Weights of a small mixture-of-experts language model, trained from scratch on English Wikipedia.
Size: vocabulary 16384, 33.2M parameters.
Experts: 96 experts in each of 14 layers, 32 dReLU neurons an expert, a shared expert of 64 neurons.
Training: 736M tokens, 11225 steps.
Below are experts of layer 11 (counted from 0) of a mixture-of-experts language model. Rows are named router (the router's row for the expert), gate (a neuron's input weights, with its number), up (a neuron's input weights, with its number) and show model dimensions 0-191. Each number is 500 + 25 x the weight over its row's rms, rounded and kept within 0 to 999. Numbers have three digits each.
After each expert's rows: "mostly gets" lists some tokens that are sent to it at least half of the time. This comes from a sample of Wikipedia text that the model never trained on.

# expert 82
router:528525500496495484477481513482505473478499451470491504504519459481530507468468513464450503499494502496499503518535502609452530468482446495533496535532505530466486468514482518512486493488510508482471466488482522470479485499501492484490474474521487510547521473519552453507541504496509558525485499516475513487517523498498494506499481441503486506458463491497452517501501503520487476498485546521506476458547535494534473465507497506476547494493529466542489499471484526509514505482514502505528502528488498526518467469500512469490508486544494538546509475472512526505480488469529525489
gate0:525519485461500524433488473488468476496508476487522491484485541489478486486486496492528502526497481478517497519524551537515506492500431502520500512541510522466525521509492559492480527502557478493483530485483498547496489510508513498471529504482496494555498517507522501531499485473490506498512528526518454494440461484545470478493528499481499483469503516487523508533500508496523529490500479489534491524489498517528484493532487550467469512458480537577524502475443518499490549489446467517494522493541483476505501488526514497492473499496490504497471444514486474546519472479508505448
up0:531478467483495528455517515444498497484516518498515480542479489469495502512501493468529495533510434505518512474530515536509501446489471498499499486514502557483532515504526527486491514494515463541525514513486514524525487528517514490487496493502498532536475554500518493483518515512520540471506532494532482489485473496492490490505527491497512498488480494461508471504507469483529542496529461480506473527510480548508461439516444503443494491467494525531534495527439519466477524498502505518498477435547489456498496476499520478526502481497535555461479465509482478541483489494532493475
gate1:495473470474512463456488527539499498459502490536525512481499498553461538503489497487518489481514509463495519498485478516495551458509488461511524488475542431516474503483509554507503490432472492481536493541520504459490513449475478532503485501518503480480548488511543511517484494547433546478467496491491550504499516481465493506500493483481514491527489505502486505470498486489539496545488503477526494517520547491513505512499531506493486529511487460504488513496443510508491470516476458511504558544494468536520507490474497519502500484518485510494487510505473522531533522458499483452
up1:496468475466483489461464515546487488475517469534480523456504463523473521535506551487493492490499507478506502483471448530472542494531489452503512506522511481485477497508473513521503500473507476515486516522508545494473541470492515539505497502481512526498545484520541525539513471483487529461458514502491492490459484472467498493501497516496501496499493497475482492467485498507526493520471501481494507500528532465547479497496532501485488528478478487554479493470417498564508466537479477512526551521500475538539512539503531523529494500514510520488452505502497548485543520471529499456
gate2:520524505466546480507434468475515481477491469500516485482508461547527487507504565508483505503508477504526516488488535514472463505514511537501521497471462467538499509527513527496446549491482550449455467493510517501472474474458524527494520505477518509474526510464510507476444526502493506509505471493521487525501501520466524505521507520500526519515512471483484470474468512521477489504521508514511494518511496499485470499507525489470510537513512522486535513546441480520511521509493460493542456465464556506442488477483471479489501495463480547476532476481524544503498504484533489515
up2:531504511483550482483505453461520475473445495504527509517501438512486469486490515484525523521510527485501526510476531526467480487447471532481478483453505507519473509467509514522471521496497516497480465511487527522510469462492490540500515535473486462511510520488530531481491501532472502498479499479497504510504510520470516467479530533500514509494521476503512492469474515500439479499501523497533476494503510483526498492487545484505507542508532517470553502531460509534527488543482446505540456520449538508493450469488515493493520519461505514496501460468480520502530477434548459506
gate3:500498493480451518488486526526481531527514525519491498508519528511491490487489511479539496499517552565496569506489489499514477517516484507542488513521479552464480526466476465525525488504541493501500479494476483494525437465533521488459478479523476467494505474490510477492518526524504529490498547515522547487505494509496514547468498509500492479475491508517514512483490522496535503463516501505533479441483471524481485476531530508517525490478495465531495488488519572532478571418516501476518521529497473478538508486518506474516477521507504505513515450509494501500488483455478470524
up3:477484497469487502477468486493511505511504481485498491508494535536490483457499513507494501482514546565501534469507480524504468508499509473519461498506482570466470512495529529527519490519534497534524522463460495520523491490548527521475499523494496483509487501508489522449507458515481527495488534507466512471520473496473471559492514513473454479486517485528478479473453514489502507481503554495535494501477487486506500508549534488533536502495494434534497509491522530525491546435508497491514526536475507469544499450515528469518497525561528513522519481507503491506499515477453473520
mostly gets: "for ", "during ", "After ", "among ", "During ", "against "

# expert 14
router:507517453519477520488492477475446484521514476467499474471523495473477498481492512438454446524496517523531529533529540522474488462528494488513463508493476512521501518520456505479453464461505497456486483476467493478491453546433499507524502496541480524511472500511500452531512550499531499523445479550497507482502505520545501492519481472485463459479503458521463471533490494467516507531471518526479476503500492484530464478479463468491527476490501471502482519477511533509508538501518502504497503516484485517486506528489479442504542466462504503487494508494514520499499500516532503508
gate0:479551524564511492528492469476516501516514493506504535479521452469490480479475531491537500482464484522524476479482515504472500497474546529465483483522485541522489502515508517511485502483488502483501509470495552484458489502467502481464537527502481530505483502556514532519524526462549514519525507492536490517502443473435474488502474499519468505472482499516499481469456519493499483532475525513504475510535505506516494546525500495488500514519524494549492481532502516510500515462527474519507488509536498450492548501483519494514516492489526442497456503498497569484539473484473497563
up0:496550536519488505492510480494524520501535474484503536482528489497488511485498525492499490509475497495488451523507495524485467476514559515514483521511499499495490498540517529509438489473533508479456516450478519488452491482484530475457504535520466536519484473510536506504544537519518493511522487497540463520504473478476559492483511521543466511522544504523473478477473491483507489501514499505504523481535497484523499522524517457488541474467514483527421441512549475539479518469490466518513500512523503534493472495483504467545516482477535473504495512473482534504535504459478471519
gate1:579496541521509486506534489495499486464542529470517458455560488486526493491499459517484495504533532501523494533498480508509503472517493472511488517487467552451491475528507458506422489509521495470480509462516535483487517486526481520504512492503483563526540495518529442461554538506558520513503506528501475518474459481466534518465487483505508502508511497524502485507518459456447517501508470484508477479506518501513511456493513497520482460497496485493473503543509545510496515494497466492491507510515511484514472508539485506500489480515519499502545475464523482496533475494499490514
up1:544503544541524485506529520509485510476562535494513482477504520518517538487545481488510470518498523511501467493492475501504506525524515498518482503484464511447486478507493503485457485473559472484498501459525531457483494475537505496505503516505459533508511507510568483473529529503552497508487490503491466508509476475535529495500496508506551488501524548492507477489530493466474502483498482452479506486545511524502529491512488494527458436487528521502457504552485472503510459467486471515508510518522504528507453538513470490498503482502528524500513461477485476472545461506445494543
gate2:489476464507480503449487444495547544575505496470497511490494511448492497519490473505499456506526475534488518489522447489511479448521517472494498546496518524519505431529497522494472469481510531525545472469484485446498540475475522494502505505488469506501462512491494475502504523460538465546510483490473482519478485510546519496542490497511527487474476505531468506497523504520467513507480509488484504533535503499527457480499458481500489511503476485540508496487554506526485497486525509463503504481533496498491482465509488493475524476499495502464499506553543517522518446522544524507
up2:505513490530457527472484517480551492539478525476480484482493554491489504478472469476488480507504454537498502495522488473496495470476494474477503496485502549460499469479487483498502497503510493468534467474545461439505505540504553500513525491500467502525470544550487493520502537441533465539484491502508487511527512510547505520576485468505543474516526496524446503541539488506476500494495492472488499515507504537514446504564461538512519515509469506520483495494537494500469496497514520492489509435505468508470494492545496495473513505525479485496471516495503497527505491526507491500
gate3:504522518530501515495513478509496515545492512484483535507519512506509503519475496504494518570472532508507466520505536536487478474517479499481492508459489484489489515476509530478494512459545512450537474482508528492484474574523498493444480505521525470519513509476492518502487499462531497534474493502488432510514523534544492555523504504502483413495515487509460472481476472503533497515510528519455463486506504513537462480538501484525494477486501523475510490460490527492496509511501484537515508499481470520514496543529438481538463498517470475544533503492464477498513530505469506482
up3:493537536522541458514552495496509529517504508494447546518505487511501481528487491506539490540490498536509451497522483497492464484532478521497487519467485505503513521504509524469472503469519517474555475458502546502471470509486501477464496499538509427495485516496526518516497498498525493515470483532485471503491539544568501562492499531507471463532453515504480490476481485528526508526509547482468513489491505521530501486489550490517477474465484498484500525475522515495476527513488483519492513492481493505517515509525432494504479484520469503524580543519489491505513515487460496481
mostly gets: "Sp", "tax", "gener", "G", "Anim", "NA"

# expert 61
router:512535473492496480502511470478476528524463491491477482509499521504482490518507524468479466511471512478512519474525550539428469456500487474569488498518476527527521488494492488479510479524471484499481524499477523513491508465478517503552438514517526508539480506507535443524498543479484472487481495508490524462482501458497503489514471474456495484459484465497488530505497504506496497493518516509472494501513531477529501479486489488519514469461530461512496498468488535501490502509571527495519496517480490545500535492487511429493549484507523484516528509553523541490466535527545478509
gate0:505518476474504461507482512508511481503534544518532535529530515479478495528481513472533497537496535515525520489503482507486491466485524557527492449534515531527533494483530469458493499492494483496479537468557538509493505493515554522514496503548474482483482546469537459559489499480471497502503490450438492469462499451470490510443490502448494498480450476496489512477471498517483498491496486493497489505505507511476500538496524493495494498481523502495477483508484468543516511544521480509514483536470526501485510506475506473472489530481565526468515505486520480530524490472523525542
up0:508472473493488454503474534476516500521502518512493480542541495463489466530439548471493473549514514508501492474466474530480501479533513543531507490540492531527547518508492444457504519503479517483518517493534527510474489506503531535506513463547464495462495533485521463539522533499473521512475473480443496489487524483479478487476507517436486485478471480493461512497500501521487480516474525476491498463474531503525506500509558476485474481502547490470477501494488485530515546521521483510512479512500551493510521484461547501471492498485504515485500503508550493523472537502531526523
gate1:507554509482488479474501501476526472501451495488453495459463498501519518536507521472467503523468472512506547470502525491478535432528509497533487478469510476489480536487465475496507474525462474496517463470504507510491488479495530530484447532511521505543523506504498499531500524509482505514524507465488513513505512484477535481507493479512449537521504555480523479498492494514498511486492500502506521532484507508511489504542506443526507547471496474509505511482528514509511497486504523498473454511525415515472501490571545503488550486507480507515501506547530518480472524520539504442
up1:475514481499473507470517458501469467521479510502463483522471541492485525477536493443530452500491495502478517467496485487477510472559525510513501498496505466553525482527495461460507468472452492508451533453486523494461508480521535485498478517530501441507519492534537487521482547489462485497518489493538499520531517493500534463544521513488504515505501515491506490450526511497518517520488490509477513478436491517522513451489497526503510480458507483530470526520540486505498534494522513489483505530491466495542508489525513472489538486493488511491515566526539511478500474533469535471
gate2:502478495459485495518502527497486510519477488470487516524550500468540470525479540455481544479485531531479550523477540497492534468481472478528519488459502505519509511470509553521511477496441475481439476545517509540499499482478498479529483505503502480529484490490547522519454533479505505545502480466525503447433529452497522503491498528488471513534509490477508492511493537522498507510482485516498500501510516519522480500514478501522539533510547499533512485513504512565496488517489502487510482497538426518501459507499511465486534485472493497542503502531492504516492534493541492504
up2:480510516455479505505483536531480484547468474474496492523498514469521473541482543458495510453490510520495543495455495497458542463460475498542521480472473504523488489500510530524514501507492452505466480490509493552523515459456493463529473507498530490500453523485535517526473525483474484525491518499514473445483512473476535488521512529495463502536491495500529504491484524518528479509465481549464490523503513521514470514526459508535528519497511517527477479532489471516520489508508500497462487500560460495503485526450542454458505476494482506539495510516508474496505480489533542489
gate3:503553471499528495465476509505438480531529551482495484497478536539475511490474512506514485522523524513531518505528477499465478440445520513523486493521438486521514492427540474456522492540513490472535525506512546489489535504529466541520505521518536511516496520524506508489474484499476502456500510487524501505489488453472513507500511497467482478493518463499475549497522550517525489531517499534543489524523523498487505540517470465503542502515515532496505498525517488515496497541533477555536479487481486526494521501483459497464478522510496511500502514546508485466486507533497517488
up3:528532514510505534480491478465466464498516530463466468478479511500492468497435479501499523486543520494528515512536518475510459514487469490552499499507497500498501504468528491448527505528502504432513489534536560514527492482504485525510482532507511520511529508531521481519467471493478466482475521502516496517469509463494496493507500498507471496507538479458451530514510545524522507516519505541529462507521487507507507477510545510524521480522503514511482507503475511480485481519527462547540427509479519524486495497492439509518500492561462485512534518544486477489465496508499483447
mostly gets: "Sc", "UTC", "NED", "Sh", "Ky", "Mat"

# expert 85
router:558506467512490473533515505480444503476461552480487469487517512488529468514488512469483483551496554521477505474561510506514511498488488482500494528522509542485510477543449514500491543507499481508511478481500508473507485519461509496530473498520542530509474494476545484521545499503505527488485522522483510495508533503509472514481492473468496478464490481484464491516473514510498481504498530506556490492528529465508456437496512528481528510526493471523492514500493488516503466475487510523491483513493471507492481495519515465465587474541544472519549507530504506546475532448513507506
gate0:472522493546526464589527497490472506476489537512479480482472516506466519449471499481519527505488484512531529472516528502474492477499463497475526482465469472435478484499476523476483562472511485493511460539501488525502470489485512514491507469530531494476444481458487533474493475497448482526485509482453482484497538526523458499500518520516496516490505491493462490490500494451556519500491490500479508507499527482489493476522519508495544500446506482492501475466515502468464463474513498504547467494497511470455497502514491500519544477524503505505453522512512493507491453497498470540
up0:501522469538521472557503530508482489486492522539481512487469524539463503509475517505508519491498488509553516508527516485473532475498506481480546480508521456469502476548507512530477549404477485511522480488520460529467498501522521529451518460504514508459437486468475517483506499508490506498477466520464499515521550543490485510484508502512479502471493504498505474492504493476538470492485475461512500512520492497527501498541541507485547526474483480496508528505525515519473500484498528539510461477482460498452487520466520509459537503487480471491457548529533523516490511489514495484
gate1:494489495509505527457461510469515502474496465500507474490553495486503500514513508517527473504451496534491488509481486538470522500533512530481445505503490549495436488493490481417502512475465498499488504491502505512502520476488508523509477459529508516499451518460496471519533570498517513507467530516460527482510518466479496454540481504457523478502532515482517504537515506494520497510527492473469517467512518512447514451468460468503520511496533462488499480508498510478514490494513459534533481504530499497462474487514486435503506479492508499544513534503539461448489529522506487499
up1:510469511500506511481474511508512479466477475485493492484539503484500481525518510512534507508494516525455486486475470537502519533508535529453473500501501538480453469495482461435480527484477480518521534492507477510512496467480531519488463483509513502471450527485482502521531535469511514515500508467471512525493494485493464458510534485501514532476516520462507476526513537495539489479512484488481530461479493479444520456466463511507522512476518507501532467537497485479522477503499454546529482462523495468438442516529498460525511507497525473549488552483488465449488515491485488485
gate2:535502514503515478519480519541470500497468524504511530460502528481537479531466516520488504504450479526504485502518502499496464489485505497510496505536514499528511547547463459510494528509491535495525469524532496525485486473518501501476478488464506499493438525499540536482510483451493506516504512564458501507546504524531516503473489468507478518451538507486538470502473493486511485489479508502514462521499501500505472468470487542488493549511465552523501503545505490502507504479495521484522533450551502476460506558493482473468531482522537470484520513538486481550466514505546499535
up2:524503510481481474514500469512484495511480512492497497496549490558469463497478459550489526505464474502497507512482566546501459487489515498485508510480513483513482535516454478506473528484482524488505462509513482506456472493512515484443489448466479504517490521519518526497527469495498523527507528540473504519517518520513518479495495437519490497474494487500527487465497554508535461488437510523503456483517497521509490473487517488530513503494494559578501515555532474476506516472490480523501488464506496485450477538488520516480509463513485510488487493515490491536477503503553529460
gate3:552510544504507498463495498523510471488457511457511501476464507509544499518484502531467516513520560509519493503526516514540484503473500502471521500508543481498423531547462505535452512483460507492525490529481490551504466491500470495477472460520477506497522504479517540503544484532468498475502530528507514547519515553471457451504551454488501511470528505513531471510501537499496497500453493485535462505505483453486492474491496500486481538491477498504507510511475508501524463449515484482509473459463491495490481529490473477483501479519520503532523512497479471537492488473521517483
up3:527508518489485492481447480484478502478425516499526496495476495474549514513458514517461506532488545531521491518529514503497465475503492479513538503561525493510442527533472492520503511476473537495502472537528478554523477475482509503526507463547514520482497532491534505491547538514494531480520523545471509534518514523492468476491479485478474485480530518509517492490515513483518480533488500499505457540521500481506462488490506492469504505501497476481498495515473549523526518425509505465499475471455520516502508530474468455503531481511517501540545513515495511541474513511499518542
mostly gets: "In ", "During ", "during ", "South ", "late ", "Oct "

# expert 64
router:521521524507496432535467446486500489479498447496506514528514491466515513526512489493503490462498505509516486495516526536441515496497476495523537509511498491512487480509465532506524526503465511492467489494475543500472483454495486494494504525528511505541521463493531478505542512531510495520507506527480499511491506513530509465538471524484520449491502489497470526514483498513481480509477540541504476505509508488522454506478499480487526509536559482485479492518504545477481490509558534536530468474511505517517472477523476491497524427514498495532524513468544528562506498475585524495
gate0:505513512505533535477546506494530485500490500470530494480494533503504516504506507484548479460428496500473512453541503502512461494526533478508499520521449466460498495498509500525491511487464467493526511451473489524488520487511484495526510536499497525521509474502525487459484504531495497469487479522520499491511513519501493472471491521513536546469518490507476516515478497505514528523518499536433416481479479498504543537474459460480506501482513511469479513499508513490494475526517515472428481481489467467480514444537504483518551470515502546467481452502507506518472506473536485492
up0:513509521502539495479572513453536468485504511496488500469481540495470510511501554485503509481445479512464543448528482498495481484544519460510494518514427516448471498499508490482492527486476460515524467447490501518511510482508515517491480514504527500530496486521490529484521494550475498475499504495517496481516518524516513464469493538519513532431467479498491482502512504505519525508502493547471460476469472482511509534477468461484504508480517505471494532509519550503476485561517496477444490469496465488461495460517499497503491501503524532480469485498513485515460527485528467492
gate1:491531477518510468523479485502479503506538508499521488549456475511531535480499489519501472488512492526552452486456495502474532477508497482507502488505511493524526518513520515557477494520477543464494546476499519483459490473482513518533527477467507538537480544494512418464509541461542539484487471522526530513524509514477505511522495481482539500494506512501498532501506544452514502489480491516483492475478550528466508481513498440512486486478502482519487495484472503508492562482526518529486462482469485500500500556459483522527512511559483486460472533508505504483490493514509529482
up1:507526493505542501492466441492499511498505490500517490520452451498541514475464491537500482492521486514511457464492490483497527490486480507490513472525533498512523517521528502565504505509452528468516533491481521511465491468489491516517544483478471492522500539509487427495495526482528567483508516536496518521497485530438494515520499496498511510517539490487465537510481543460527471514510508505509463516451548499470509502517497437481480513510494521500509490527474480495511542475533503519512465517504520468489489545458455507538518530508543480446506516495510514508498482481536529486
gate2:477500487524478499504449446473502511491462432491472496515473485495525495545467486506521495540500519521494487490497525535520516505523493507515497465530501465471509499537483494541475492445467477509476483524450480500534514464498494497498505524477473519523498528535551509458509513529455548500514478549451476520490511533488474482513491490499469533488491530526510516457476527507493465518473523492531496483466509474543507483542531474494514493533540518497488502500513481515478517486505468502516450555496532552515485514522504503494548458493540540508512459527548518514501507484502513499
up2:474518472532485494516474465470507500497437484537497512478482517467507484519500458496521485530490509518520471497518499486507509477510522502527506455485490445493550486513476496495486469501468512492490483527467524496548467487495498453509519510519494539501478538519518517490517499502504495510531487553405474526496483532510488479520496526471497506459506526567510489485474498496524505523489550530526523506502546471543448476521544481495509506549483521503504484512542480474469482496541501500515463497506533555495528528512478487497545485490493521486469489546533519534525513511472509513
gate3:481465468528462501490494475499481492523524535501513547465497525484475542449535484495504501506489549450515479492507462500492496556518527464502529530490482522500527482450499495499530495479540457500452531514519537472521497437534527482489532508536490518506505424514492535515509483493483479493486499476527508484539486515520478474512500458512502451473535511548489524514499463524534504507490477526484497472482546508510500478521481528487548475484527488477506495542461479464472484474517490510490474501525480534514456521494469463504490504513501466537456494482515503502514523475483500512
up3:498471462530462506486499479488480481517497539504519531488495504487491518496500503478506490520491550469530518483497493474478466528513519467514511539510475518473522508462505491482547473463529456496468497509525539507509495471520511466512516538535499540505491456503486511504514493519524471527482490496526549449562489491507492498475486434479484468506543469547472527508501463499506511489498524525496484501503556467525482489517485512475535478514499453464482472496446493467485497475543472512505502515515481544506484512499494455498484496554525451566482504484528503509517523452490464520
mostly gets: "under ", "Sol", "exper", "Under ", "by ", "With "

# expert 13
router:521530500514516458475508480447530504491487463477470500550491487480533499468488526488502481496495517491500513499528560520472503503502476463519498523527505517489479527526493502476466485487493500466499450486519494488493497512471478444507494512520512477563471497470571465486503499551500540512499496522497525464513501508526478488510498527495482474494491486478495500495490498534519465533516537527499484471504495484532499479501522508497522496482563449485452533473493519508486512476545512473495484510460494513462452462513516439466550465537522512571518499501512497524473487482540529519
gate0:508488526524446497485541458461502477487516530491491496521482492502551507511501486513483477486475481511549486508564501481518515500525513474486514502528487526472496522516493526475517511548486514504476496505524503450507477491508512499505509550510484492520465471518527495478497528503487505541532461544464557481493506528520510446528478496519519529499477468476482518539559463515495518531525501454443479522509491528462535496510542481460488529504483504527498510502534531535483497519489487523512492506474475519510507452484515503445565500523461513518457488509482491505491478534464514545
up0:490493524518477502479529493460528457492518522493457480517464494516549509488499471539499497491487442508541510531529517480490522521479511513484521503487501507462494509508484543476527525477515489512509461505489444459490502497477504472493479521509485465539482494503518470505484532514478518551539494507474560509488520541493472493525489506546514535503483527488489512526532498503501504523463504457436513493471478531463552482499548466500509533465506538514508536525538535499470486517498467492491545479478476491500493443478491498464559473487461488528480500502493509497501472531516519546
gate1:530478488520490513501494509444475474537510528505551505506498521514535574507522472504529519492533558489494468501498488482516546537518474469487485520527511492521473502499546521541490503494497539499529524480506482538496531485513502496517505469491516470479469461472503520497469496544492514449532481504537509468437524497464464503480495489504505510484525509519467499468495512512489495532531471478506523508495516523497569513514487518511489500500472539505481490559506520474481483420525565501528484481472481508542497471523485481517475523508512482507493487506485494527518448453500503484
up1:550477481540496488533473495461472477525500518484530527487553489523517552506510477512496504488503513525464494526524486502531529531506480458478500513502539509507461480517514499512439515526489578503495515502501513490506494489533483486504495470500519509485469431512494505517491491531501532474554471511541540471445508541493486484484485483490515503454502501493492482490547507484482464549508475450524473487468530519509510510479496519494509490526481535540495457517489510475492538467504548516513538480479501532526509483528477516537473486515493513498512502494460496502520442463521476458
gate2:499493444473516482477510489488548480531521465491513509502457528505469489461509496495504507503504481510490500490515542523489501493539536487566535484535501457521508502515532516489561494484540500497511459497481525478486510490518503455490506471523478464560532478484500506483495486526502529533484454512529485480541492489521514531468509482484490493477482497507469499470497549520523460530471514530535530472498529503509500450504538491469496502516471486470487540478438462520511473447429456472485493499507509507513478485498509514471524501490494491461495466491517499514442526533495521529
up2:522458460472539517459506533488519478542509483506515513534488518476491526460528489484505518508504476507500493515469539496473500511533483495525534499509471451521513526529553509499537451496492487490515484463512547504479538522473509481481535457510531463536502492468517518460491507519526524508495485522538501461510526475504519488500532494507459477490440516488471532488465519537492492528498478562537543477492525501526493456523570495484491543520511507465503511502490483516490520484473486471503508460482526509480464506489486488447486535502494488481529503506542535508469491551498515513
gate3:523460501503491523471488553453502535499465483462521485496506505527527532462543494461495492529515514503491480459481505483505508493466479489506490486515448485492478519473549539488498510494500505476508485453496463459496523485530514499474486450519461484496494486508496471476470504517525538552454533501514491513477501474525515496532512499499471509496487479500519470529487528482499482498497480550484522550513557480472507498520525482522511544446515476511445473523488503548454513472488491518469458499466529507464473504506521508462553486521528485495494464489500514552512483517504445501
up3:533452518491463491485471569471504519524476471472516498475507495518526518454547524446484482506492493495476518475498485505490482482494482482522510526515455511494479505463528533472478505472495509454499477469500479483490506497509511507491506440503458512502495518499524475488466535495506544530468545508511504498474503495533519530532518507496483493509505469545523483525508518483511542486488491563497527528492529466477472508528516489515520518478506486520467500495483545544487520483508509520486419483491503507459473482501512519458558481511481496481489441507512513533487498531499423526
mostly gets: "along ", "alongside ", "www", "= ", "under ", "With "

# expert 91
router:522539486514518479522493504454483509556516478504441483499492477496537526471457519475498471533471491474537484527530510525501511495523499477518498528504512491518488504524501534491484547476498505489459490473511509517478495472449493491558485472486509531478489503493472468508543520477471551518498526534495533476546521522483535542512458486426481488483485467491490523492493480498477486503500530529509473492474499506480474455508502480461511483493521497529453518461477538517439509500561504483498516496463523533503483485476505451477522513497491535508530489474515544527496523500545505505
gate0:505525509496523490484506511472504540475529512510482479506486521523503499486463475481533489479513444483525510566504501481490489566512466504475505478513498452497522516482509506533485510492509542492462439514491503527433523472518519514475484476506480516514523487532482447506470484503537551499479491474521488478484528528524538495537524486505534513533536457485477484488474480474485526475525560474461486491490545509530488536515551497527503500509475531442470515528517446490491498456499465485485475542497489481489519482526516512511498506481496486509520500487488482457522475497540494536
up0:503519513506543476507546510502467532480528549520497464523476546501498542464475518497523490496540476502510540550524531504510494545541475471483483528480503506486505555508494489481513523486516530524453451503504496519455467507504470457509492504511443470534492529531504471505497477493515550467487507482534512445494534482522486470523512488497514523553537468473478516476459483473482535495499537527475444533509516502480469528496523526504508498514490503453488498503530494502501508456468513509493496554489515514459523465540534508522505516497506519484513489493487507471516502511518492546
gate1:571487475586490464504525527539530506512541466517462502474482534459514497484494498486527492523510499488513440506532514466539504515527481473500512481489495470482503523491468466439516507527504513513499496522498470514504510529503464487510489501489537509529564487459483501504503501490513525468489527500521501522500507488537531495527506455502517515465468471487490512471504474505443512523521515508503510524472500478502474534492502531519499512462411468513526507486544564513518496488478475488498481506510496499482498496501520502508507500506511529543484424515480454488495503495493485525
up1:580513507549482470480538519507523503506529475526452499495463516432510523500477509488534490491501487483499462517506509466541498550537458480487532476498504477485497530478444492459500477518521509524489527530520486514490511537507506499511495485485526493523580493476471467500514498472507502452475499500550484514480526451525512492525503506496497508491481454480500500467510490494465505511537504497494505534490511503498485537486505516508502494446423483515507498495528525505502524492489495482524495522515510507481559485477516478496505512491533539537480422506480484464499508486524483534
gate2:499424536509451534520512513515501511510430499496460475479469512482532480460485457479486507524537495478519519471496501511494514459503479467525459523528476518521492509510515480530466452529502516467504489473478485503509474480528527502548498533477532549512455483523468529464523474513500480514468497466472498514478527510504517497491487484485522447536489505486475456484537492477499483540531536527440536486557544473486473510488508511521487521485518509546511482497487476505534531470535516484553504535502499501508501530483534484503494476509508529499493517484485510515505504484468478490
up2:482475500535446530490465517522494514486458488501469478476469527490561503448486469496533515511548499456481546487501474507493535503517477455529491526508503507520514496518503481515480496492494529495487507453489463514503479465505517497514497509456504521507492510558476510477541519511479501499511510451517484544494554571496509494547487526477529455547467486457445509498485477492478491504513531526461553481509552477489479542487525501530477493488508520508552491491487520530482518467526543488541513531479499489506516521457507504527479479477489521467485488487486504504498493501498491507
gate3:506514516493533507476473486479497526494467519524519473522491479459492506499476515466519488504511497516522548477539558496490506500501499507517484488530512456485488563534478522568518510518515512527480483547524515497526503483516492555490524491522547486484490517477496486534515547485489542450494513515437516503512471483469426497506514531487451509472516521521493529461509479513510511517551504473513480523488536522504447502507472508495482509463532482472491481490497548536468465492448511492562471526482522516520482495489516487526510519486520525492507490521495482492482441482523494502
up3:510535516484463482492449463488486507489449495479512473523496486443524497493471537489516493499502517497485543511532539496512509507498515530514507485524536471487522523535476519555474513505521492509485506525504552521520503489485512534496533478499549499491505515510477467547507521472511526459498469507423498530502462452448411513491522525488482516479495518494456525455525479491527495536551515458490500501481526510502459471497485519491503477479520514511490496469498513504499486461471545503553518519481512529545515530512495481536506506499519503485497481519515508514504448469502516485
mostly gets: "5", "9", "6", "4", "8", "1"

# expert 11
router:485481496468506469466519522494452542517528496545516451503546475494517512464448524464482489530465506502484477509561541484505508486496488452506524494511527499522507481502533523508517520498500473500479487482506489487512493448454511499547493440513525516521490481495526434533547506523524518523488549529497518459488515504537501502444482484485503459515514472461485524507525503492535479521507515512506485509487540508480489448502508519505545510555492450496495514497472517543503508468521517506516504509499507479505508489494504461476538476573486532519505525507512508532475508485528499475
gate0:475495533469533516512469493510479489510529521518487482511490471517514504527518525492480477543489496509498454501445466510518552521513499519488535525482509499465474507481514455485504528508484501466522491507520479479528486484488576481512529475471500500483486491528505499495490475511511489544467523497474493483517466513515512511463480498464531480528526489536474512456533500426485453530518519490519531512475519506493533492493476493537528489478532530499478474572465496495491544470546462488508530492463496482488477486443483472514479454432535530513528512500506481514489523478514492482
up0:487487544521514544517494511533481498496488498514451492507483489502515526504471524521519499540469501474520487505478492508519539505536499484498507519454493492466474523488502478490494580524474502478517489529511463487512472481471544452502511465480494513499482483561529496502522504517514499512480539502493486491534465521539508495482480514510536470529518480519436494485518485437505477523508498500506534465449522490480550472506487499511495487518532509457522485569507526491520522487515449494468490506461496529488458463446458456534475462453505513523508497499500483513504502455522498496
gate1:535507537484488547460525473464520503508477532492506469468505471504530561450494509466547485506487502500480487467563499504492496468479487483476459502512540488486507518495508543545454490467534494462477503465507462479518472492483505481527495488501508501543466486504504477532500493519466491477460494462466463488492504494564501494471506503509466505467517504475487483484482529481509483517510516514501502500471493505520474482484495509479552493485516490495478509511493514488484528419501511475494538536494524510486485502528512499502500434481538512512564501508529516534465451528541461494
up1:531511539499482532469520481495529529518485548492517478447506489509519544468511489451535470527504506499489485461546491511517495453481484481454432505497554492488511539481513545529467497462503484452486505474488468477525451507464514489544493456488513506543460464521489477536516508511480500472455491481478479495491487503532497515463474480498483509456520488502496499480478524491496491504523504514496467496457511535491458482482502506474549493485521518505498511491514498486494525442512524483508514535482531507489472511506496500498488433482530508501539497498531512553492458505540472477
gate2:497495499507486538515520494498447478464491512515523478508516475501507496494509562515468500508491528516486519502488469520517473486482428528523501481494457521519463498486463481481457545517502474512465542492513487490515512488520566517489474490535510515516496482488496472513537502465536493513500502530454478493479548476507532484500512514470506518538485517473480515541498478497508509472546527516451483514557496513492479499486526487499499506530487489505465518522452495519513489472527525485548509511453546492550498463539519466532490512514480555524469493534461494510498481527539513558
up2:513491530500518511495528440499478471462496531508516460497532446502524488509496548509442509507505515513457487472472460494510483485478432548485511469505478510489463503486462519476475525490509469508510521503511484497505481482481504495476453497504475518534511481500515458533543489515512494505504521514453515520479567474512488510487498494447493520529503518486467468519491501505531474486514512501499493517497485509504515511478489471507502515498477494501476497545455504492513516450502486465575496521463511436519519477511548534531498454526511548521500522517484486500480457500545472544
gate3:479487502489502486520496515496495499525494474526517481542484494528524468530469483473489509476479488455498498508467458510538496499524515518516524563506439484524492497489529522513489464479503524521525474509496510476494484516499480437495500458533508532564507475501518459481489469513493538517487510476487509488531498558537467515478494534482495512483452489483507461506532479481493458521510528515489512490478510530465513466486520453512517503545537512468522490485485531508449500474517502501492494510487523512513533443515466481464482512489477464478547430477515514525497478496489576493
up3:459487510491501495535470520523492504518483476521495486528490522498527490513456487462496497467477469457484514509463460504517539528519535510525497534512443484528493479471538520477500474472505513554505505508469513507508502520486502452505497476525531523551488469475525468476508469520478504531470498501457498510546485521527490486485493531511486515486461484472527441508534486466537481516487522536465492478502542501474496466501508449502502512526528519470546477497487515499483509463512509498467484508491517506495527432513484505520502519510489496485529429475505527515510504509477590481
mostly gets: "Pr", "Jr", "Sur", "Binomial ", "sur", "Pur"